Below are experts of layer 4 (counted from 0) of a mixture-of-experts language model. Rows are named router (the router's row for the expert), up (a neuron's input weights, with its number) and show model dimensions 128-191. Each number is 500 + 50 x the weight over its row's rms, rounded and kept within 0 to 999. Numbers have three digits each.
Before each expert's rows: a language model's description of what the expert responds to; "gets" lists some tokens that make up at least twice as much of what it gets as of all text. This comes from a sample of Wikipedia text that the model never trained on. Tokens count by the router's weight.

# expert 19
Description: Full stops ending sentences or list items, table pipes between cells, and small numbers in infobox counts, like "Children: 2".
gets: ".", " |", ";", " the", "'", "|"
router:593503414476521532452447523523433534445535377562551395471469485485484397499392470489422492523492552530433422509465502502527473522576492468428509515488477481466526545424493537505507555548374435
up0:443430525419515491516591515495615505478511442430457447523562502575472529574452496622461499457436460510469581513466557434438447518479488557436495453583501554524399598555465510493537508505460542
up1:523458500554462472412516497517493566408488502536514501536530603482416376487564436554555421427440509516550469548527590590493480491467445529393527465488565491659466439593616507522551462416501479
up2:442443546494514545575416436529494482470502459481502576491462515582479520515493478517567401462544481499603506434490514546404410577540482484483432460507506440477507522499531497471511395499536518
up3:478544511507588535505468558572502518482601508557474543577499555460462531460461486488606435379576511462560487556509563572469394412510482494471456479455537537446452571519572490493434391604655461
up4:502502523500530537534444540496519561487486505471478519537533549445425494533499540502609350519457402539611466609509599470417424434488431545473454522478559538473455489612453477593567504400476498
up5:439442425494551530593501472558503431431356495496476449517537537573455498467465520491460398591535503494545433456435542475499372578514468540524531500545495451534512620516561451509470398502469606
up6:459470500490520522531492678478493426507462559505525488519496494550593469517576474528479497420499493472602487504443561521405465417485428619461532499505508428468475489508588458447524418488427433
up7:476497565477582382544394518530518446557537522550513493550546504501505471554507531600496441514524449541512442490535610515463491495507494596448504436412453461509383499488487526409531502591471633
up8:512540360516531443533483486514488441313428498533539506449515474446484483556481498530499469481541476474524588512495616489427445536522423434493531528564565453513549517506517509507551483518472498
up9:549447415545486440611524452579505556479483491384505522511479616527527474489527458490540474492520540501573593537470552521430501494440504595497472549556537521482522452556562500516530484530519571
up10:520466509431466557590384495574471413457517506474514526484494509444560484469569466550607419435495491551598495586487496542589541508517588512527512521455492459459541471531596502464587511454499574
up11:616470500504424543499443534546474492584453427496457529487418487541490469556427411371497469426481461455541552530507650637468444447530471603483452531448490528563459507525569480475587415508552545
up12:460473493456503511484490515572441388507463524521482485555508552512527534444418448497560439470478442404514501531422590494377450483580497553494484498467546589575421464459439493386525511467522519
up13:527328542468604533511500470514660447461467440577458537449474563557470443567393494548497506466411513515562495444461539510466409595525531606471494493501572534482526479515568493537513480518471614
up14:582462526575527548530462486469485488465512564500466543473433502467540434543498486432569377556539540549619615574458618540514463523562494467587486441479574458546439503474458515510498401427516470
up15:490505530423512433567439505596490509445429469494501503532456432489522523494509443579523514444490541504587551482467604523509493490531542477525498503493491475483499456468485466509494474527518522
up16:566410497582483572530493475553544585513537448463378534570508591675489503527454461469586453497476514512517447566487591422536421450498532499517477429485565540489471527564567464521553514407510465
up17:488543488557512495570551426609512392458515497428480477585509573569473463550479498474503380497528587527559505533476558500441421568521462544442486499423489374550534491437562383491516422555571540
up18:487473548461559538550513499545520482466487506455446515467429588485480517541471502489562483418548415489432447500413495571462363459484519564551454476539472427436319596532616572487492457486516447
up19:534481466501650470471591486553467474546520541469452473565534511620500456505421501542510431377444423636530527474512495481460450425437514550478634520491491475483493453526515540499558479573560497
up20:522415452393500474509439578565570504435488510490516567446434505455562519519522518480521450457430595459534508532537474496447393482513523503495576508540576556476485487590501479487557540503552521
up21:498478603532500452514603557568448490580473467467499485525384446587519481504546458487609439523491561574531474526439550493531559447494414514600435482487485439559452465545400453483454495497583505
up22:448478551479472561505466432482556526547515463594477472460543469600579453515551444536474455506408584590562494560529579513472392413471504619550508511557414522469525548478520506574524528444526539
up23:476482522563464500581483490502503491458441459413459486452406509432498522564466434556573519497591510539450500527547536518461408560506496527500487430498511472471505536457502514457528453477541524
up24:429447518510523511525458539538530581476523577533493552560481481481554546496440395438527475445485442509513486526538568578495472441461467616525555534546559445483429519559481570422504440527503499
up25:452434495436561528584458540593518537482472506426459485456501472592516539481467530481533459477455418496560531572556487430434437394547590495514481565490594446506527407580478507478502439500517473
up26:468452520526511481549549510544482401467537415528565501560413537402521485608434554530513540470442473487494531528526611499446501518468492483474561495514527536457408450521507509494520423458531488
up27:474463597578496511564477512527485522503586506491477581557503486521479404525557485474575438466514533521548424501484626512340411503446520518543430484525509402532532405535559519517480479574446529
up28:577534519360558471585515547529485396496510485495568467462433532463391541502437455523554367537501507529599587602526371514493462627469420567467460428517480497583492474472554507505460372547499503
up29:564449514412470571650477564493461491493552466465436567451506546516539368599431521543636493453488458536507569532422579454548381408493490504542459467546445476559528501556489549530487486515496593
up30:519487462542449489625459614530575520458482517502482499526504577525479516477552458517570483522427458596546576536472484573527376453563471485489465557518497517527442537549507483478529436537533445
up31:457494519446577431553511435600539541472559475492421459543504520596454533473378531450507573453566530588514464420507493482460425508515483558430539482449551528527537480510499430346503506502565448
up32:494469446588459462644452524547485511377530500421512467551528499483484436532496555417509468545453529514534581584538533489482402524435487607571536563583526491467507476524521505453535548432583454
up33:508502491430505504518424486581444505485436525459432592475518472470482498461451381541559497464467465500473442561521564534483480441445506438495561476446477498481518490613473618521625433566494444
up34:557445521540473487511478483524531502447496559550478453452458507587480437475466503525529440478489453562506536511491536503482439484568491492481504563482473486519435501544535491462503432402520538
up35:464447584450565508574501506628541439506461484439526509430521536562520489552484511486548520514476529491530465482490635435464493449526375516493443469544447457523494465505522541470465421601578522
up36:531478514433548438519511539574470413448480459455551597485482495458474450542499511547481440469465501473465411608561505650565453538490488486497456606455571573465494530529537498466484492592447491
up37:509593500450580488531515536570515417502503489468507479522475518519441434471466522502637538438451418499486429534478486541470427377539510516549392500481492474482506464535513429420532401531489523
up38:495429434467514381478425492527456512483487501450520507510506550561510499550498450435573432468519518448568489474467505529475455534440435488519527482398506455460508508459549493388515506522509425
up39:501464449511570561527503495589552539464654572520421533549513526482528451574400495503587473446471479462514507458437551559492561465503454612446592484566508482419572507540646535442452394547529524
up40:466397482585494548573449473560478502499494528432502488457429551490475419494558492515693350488453543568457433531438483399462518452502424528514537506520590520498506479534476376490454503484504558
up41:506528556480502533562470508532590389557417464475531464574484540502557483533542492580529526489443419503513450523572549585444361522462466529494438499537524532429510556403451520492486488467513510
up42:505443490489507490464490519480527568503429563529454484390477563538516522537470461467476448542427473581543577488437559535462397560503489578386517602527519523611495513521520489426491384423524441
up43:484521508479471455570499561534557532450597462475371486534518543562549515506464491496607530568478528392544444623461565621526406551414524516501514443490503419441480484605467542532455448495509512
up44:494471473511465451548496469638483544512503491484501462551461549496471429545500479498544447494523463491457506430429570474467445542508557532422454534451510399543473492490444451490513588518606607
up45:475496500475492544693479544480500403525535510422504489540455475413529435590486499521549510373518467542546430532520566509471508425501573507483388390442456480528535541492533509506577464484518413
up46:418426506592602398445421443538512418481484513464456516400513474465492484495573446532428444527503522541473537443460491491557458474485484513508600511444448488521446455544554591461524535465545428
up47:420492559487547522445483499510542435433514494453556495517489542487474462547465432501553465501472535508535500601481507448467418511553602526490538483437477580538451485453457510564553482488559463

# expert 62
Description: Newlines and paragraph breaks after sentence-ending periods, plus some opening quotes, brackets and dollar signs.
gets: "\n", "\n\n", ".", "\n ", " (", " \""
router:465378491542477578480494522533486546471532466491408448477538494471466448478463409443508547481406491507443480524384482550549530499497503586434450533556572520485472564503544557485550550499571435
up0:483455522425488516488522569482559519538459433476494530634394483559377476506494577457580490402462386457536499452432580542482441475585518483578467462438529482588457461512491506462508481545459492
up1:552459582496448458508478500511482524475424491472442488582508609537469507591417464470480462512490443589618475503510604495464508536472473554428521517534535495542475552505465558508487479466497463
up2:492469576512579427569459522450562526497382487501482458524497527536381519531480465530559489468537400505488545515430570540489481531488535564507443579485557467505458493485538498428611448509506544
up3:428456547485557429676513558522497510410422514486474465509451613508507530506435547517557461486500498476525469498533527540432424482464449503495439468494534490494457568520492560518471458499483429
up4:505424485475497528566475557515531504547531459544520514520377556487459490546514555475479440452478402580546455470568563455496481363510590566510434504453565423562510471529467620556506522481468491
up5:520484525413479559674389513557480457475478484422515476535470509552426430487480549445455469533493355437471578524508500467498443578497543517463376536517554472573437508524462505455525491502573463
up6:461445580446480477592466500558558450495461528516482505526507532564479497548388366488612478444521429473533441496494466409412408492500424499483543548566527520458478463549463422484478415540490484
up7:478492588536533581526520540512540475490541413516504572470534499490452497489442437504534465425471441411499461531446524524530510395504545571530485436457621380534511487462545636515463537459499542
up8:494471456504509518587529498464542458459442536457575550568461533524490488537504412494602410463408450537582483474474555408523422429519481479491427496502585445499461469562462504531507523430431534
up9:490349505469445461551500502546521403516507430415484521479486501519506424538494512538543390442498491502430459488438575539454476543577460664468411598493530451473531550515476541407470507489457471
up10:512463566448472455593439508537465528477438546493464478544455508585375534548573521436531454519438438539653599542484497425467440487481466543493445565537487507508478478562518443545559546500430494
up11:440446518531515553621506447515518486484526530502387495583469510504489480530480466473541440465541469519570534531510562478474466462508500591543525481475564561586519435556568528503508555490576512
up12:501478488459555369544504514481525423533452524532530571529450558597571536513523415470485536427510467607577494502369503538418395483485574567537496507519513442486509523498472534506491505569544601
up13:477482447545507485684525475570650512467556509476474493511459486496356450495466391470540442390486469566593474487384603516420508527550484487539480474512549474497523459505516527475472411532507555
up14:450417571566558444625439477561506500497541546462478529485529522517527529543411450451489494480519500496515530544484596559443474465545577441438494503433503421534440484469558524515516473489591531
up15:517501556507514475616511526484462497492569435468539499488528499565477464536455487502535363459494423495533579560470489517466396476488499575373536502506445497492506509560532507495445445503471516
up16:527409525428532530539501447608610480405592478529463496499513529546479491611455491460485557547547421490520504458471541495404492439484517469446570558523440434555539441505462530525562486569550448
up17:467414525528499426606510511521532527512542443480542521441408562616463463601485502446505454519467495438588483568445538561516446516581468613525544538486541450467491526509474512509576439415530483
up18:529553488508461520646606490483577507489440439567479522521563484428498443482468527480468446466433399470470486508389550522500522505555516622492586510438485523490463511576539499487497484500524436
up19:471494556477529342522439535538503536507515512477575428519445518512549509488422509416527447497480572615461470471560569517461453491453545532478472406428485534451493456456506520470517400536529491
up20:440501576477490466587440602626529526441384467543504496530463459527537486510544584465550504502491433571487433491418508529447454473523539565529542459488421513481477462508524497443495532413609486
up21:463478652365488468539513536513552433479477527516425467507443517588513474549550432458520474503555400526507532478403540508468493490467463530501498514460491470525487625527535513484511508550459561
up22:403534471546489496565493497491565461514508464510347583508431476520536525567493447429579424499492406564460538477463506571433506520495548428502476442522544452496531506462551594417402422528469536
up23:445359518427481416508441577514540560489429540504528537498551493537487520541425393519706482518490483504570524550486428561427570480514498459464503444556528456506449535485557503472399458451544534
up24:480396550462512487561550529481475514440511471454501519485473501482530423495478524477579434506524461521573480480475486523507470412495536573397477500473513497495508633535532531500463496566500533
up25:500391488460563531425473545509533462478438529455444441541464538518381518483480473420515500474461539439513535495378499528462502437563506492416507499491571459488607575461525470499501582501639539
up26:505517508453497534461492527576512391511440495481431536449421471517513569521484478465587458504535457505523543571392457542435454523511496496446560502420521482489477523509455502448465512500526482
up27:430440592487412443608530482504488436449469517382404502482496501515513472467493474518584488506519452569546487461502573499456488499472529565498390536369508403448521431492460482451465598463456492
up28:519457482465536510536552510568558513467484413417518556535516529501456480515506544454601445542503467554457446482500460498501405497446564406478460549537553489512485536558486478487510444466470493
up29:527451501502524490593525503504490503461455504490506547561498480508473518596463466471488445456526467495527574480424633483488352399596537502437468502433569622509488548555596436522456421451483562
up30:497478493493479486528517520511575426437455462478481473506477592556460498512498483515529466537533491564541592547505621475451384515460470491457502421496523494472508476491508566437532506410490470
up31:392472599440542502582545510576427521513507484434475511522474512538479452572426489479523399426514439468520427563460490488462464456454581571480485504479523494576457448483551520543459508572530460
up32:484460517590506469533478458545589545505510490526532466526503518471504524483503532542547482472540348519487530595452499436402396517469459574490525462471565512466483511566487494478532420448541476
up33:484437588487572526657518556542513482444499469467528540516546515539552470619438458510542510498492543497579532562476494450498443470609496529450461439526463474477478514534562401423504466539508567
up34:470457430533538487473574442460409466459583465551515563478507519501429471506480508470543505477504490434519513643512466498454506437517458506423525497506665535496442473456467512479557586462492468
up35:454431504549593484569546529544504525436595473445486524493433560508519459469444467559554468524471498557547508510542573479509404533461497555495442503527602485559531543520553465470516548476529486
up36:420410541584484458509505472571464511435508487567472519440514471562580545510438427425479532463507505504523485523516500489492589481504570450524466398476434519461467507499585479566429530478516540
up37:493465518401529476641444511500529466429438410470412430497469503576482499518444417474549409411493477537531518506479480525458530443477519494497454455566608470504510489450594532488526490427483661
up38:474423545477565438577445503640530476521522570440456496498467573538466400455445492492577506519516533509489495583535508528410467407429492478467464458443526519546474505439517540427544450461566581
up39:406483486504447476560476562553606452542535480458588453509514522482484526433440498536585435429453455478515486456462380424430454381579418517420459556568500551467491488514624486469473520434483500
up40:520436648520478504561511501589527473398531428447520496552483475482490480502464544473563431479468478476608645451520526477532526445484459526442524502539499501469467595558457503469489512538485527
up41:457353521512594358521544465502578437541517521501428512507469542514488484515486432449526482479455473562556484509439542447518480499502423524505496525418568473518549490615552466465459462552553482
up42:502472579423441468566510551509491475459492439463536515589529547517497426581468430548537546491523435539525630623458503550555472488489391545447473469426557491501488546529510501507525468454434531
up43:483454591475527443513483515554556624494379490384509616487505593553471481557561436512532467567483372471509485515512471481377468605429508603548441479546554564397515454443481437510635409481493634
up44:551496504479542449574440509616534513506480589486459520622477545534532463552505534346542429513492418547541476537515464504360457449505536486406466502458515462452504513566557587544539478449505435
up45:497513547447539515592563508616475527486460513446511464596437526530448490473506486515554488450498462485570453575500591494462463526407444522461473560403575538505454485550492570544443493464439457
up46:476539496551549496579525529498575472562445482565556592532407529539535508574468570576502403508483410521550482454536569564496483472508491512475397457447481501491412562575527520450475543463521566
up47:510476509458482508518454473533556447471462512519463517488496496509485515540482349505559485475568534518589483490551459556432421499547522516413488502470599422497447532567556433428521446591585431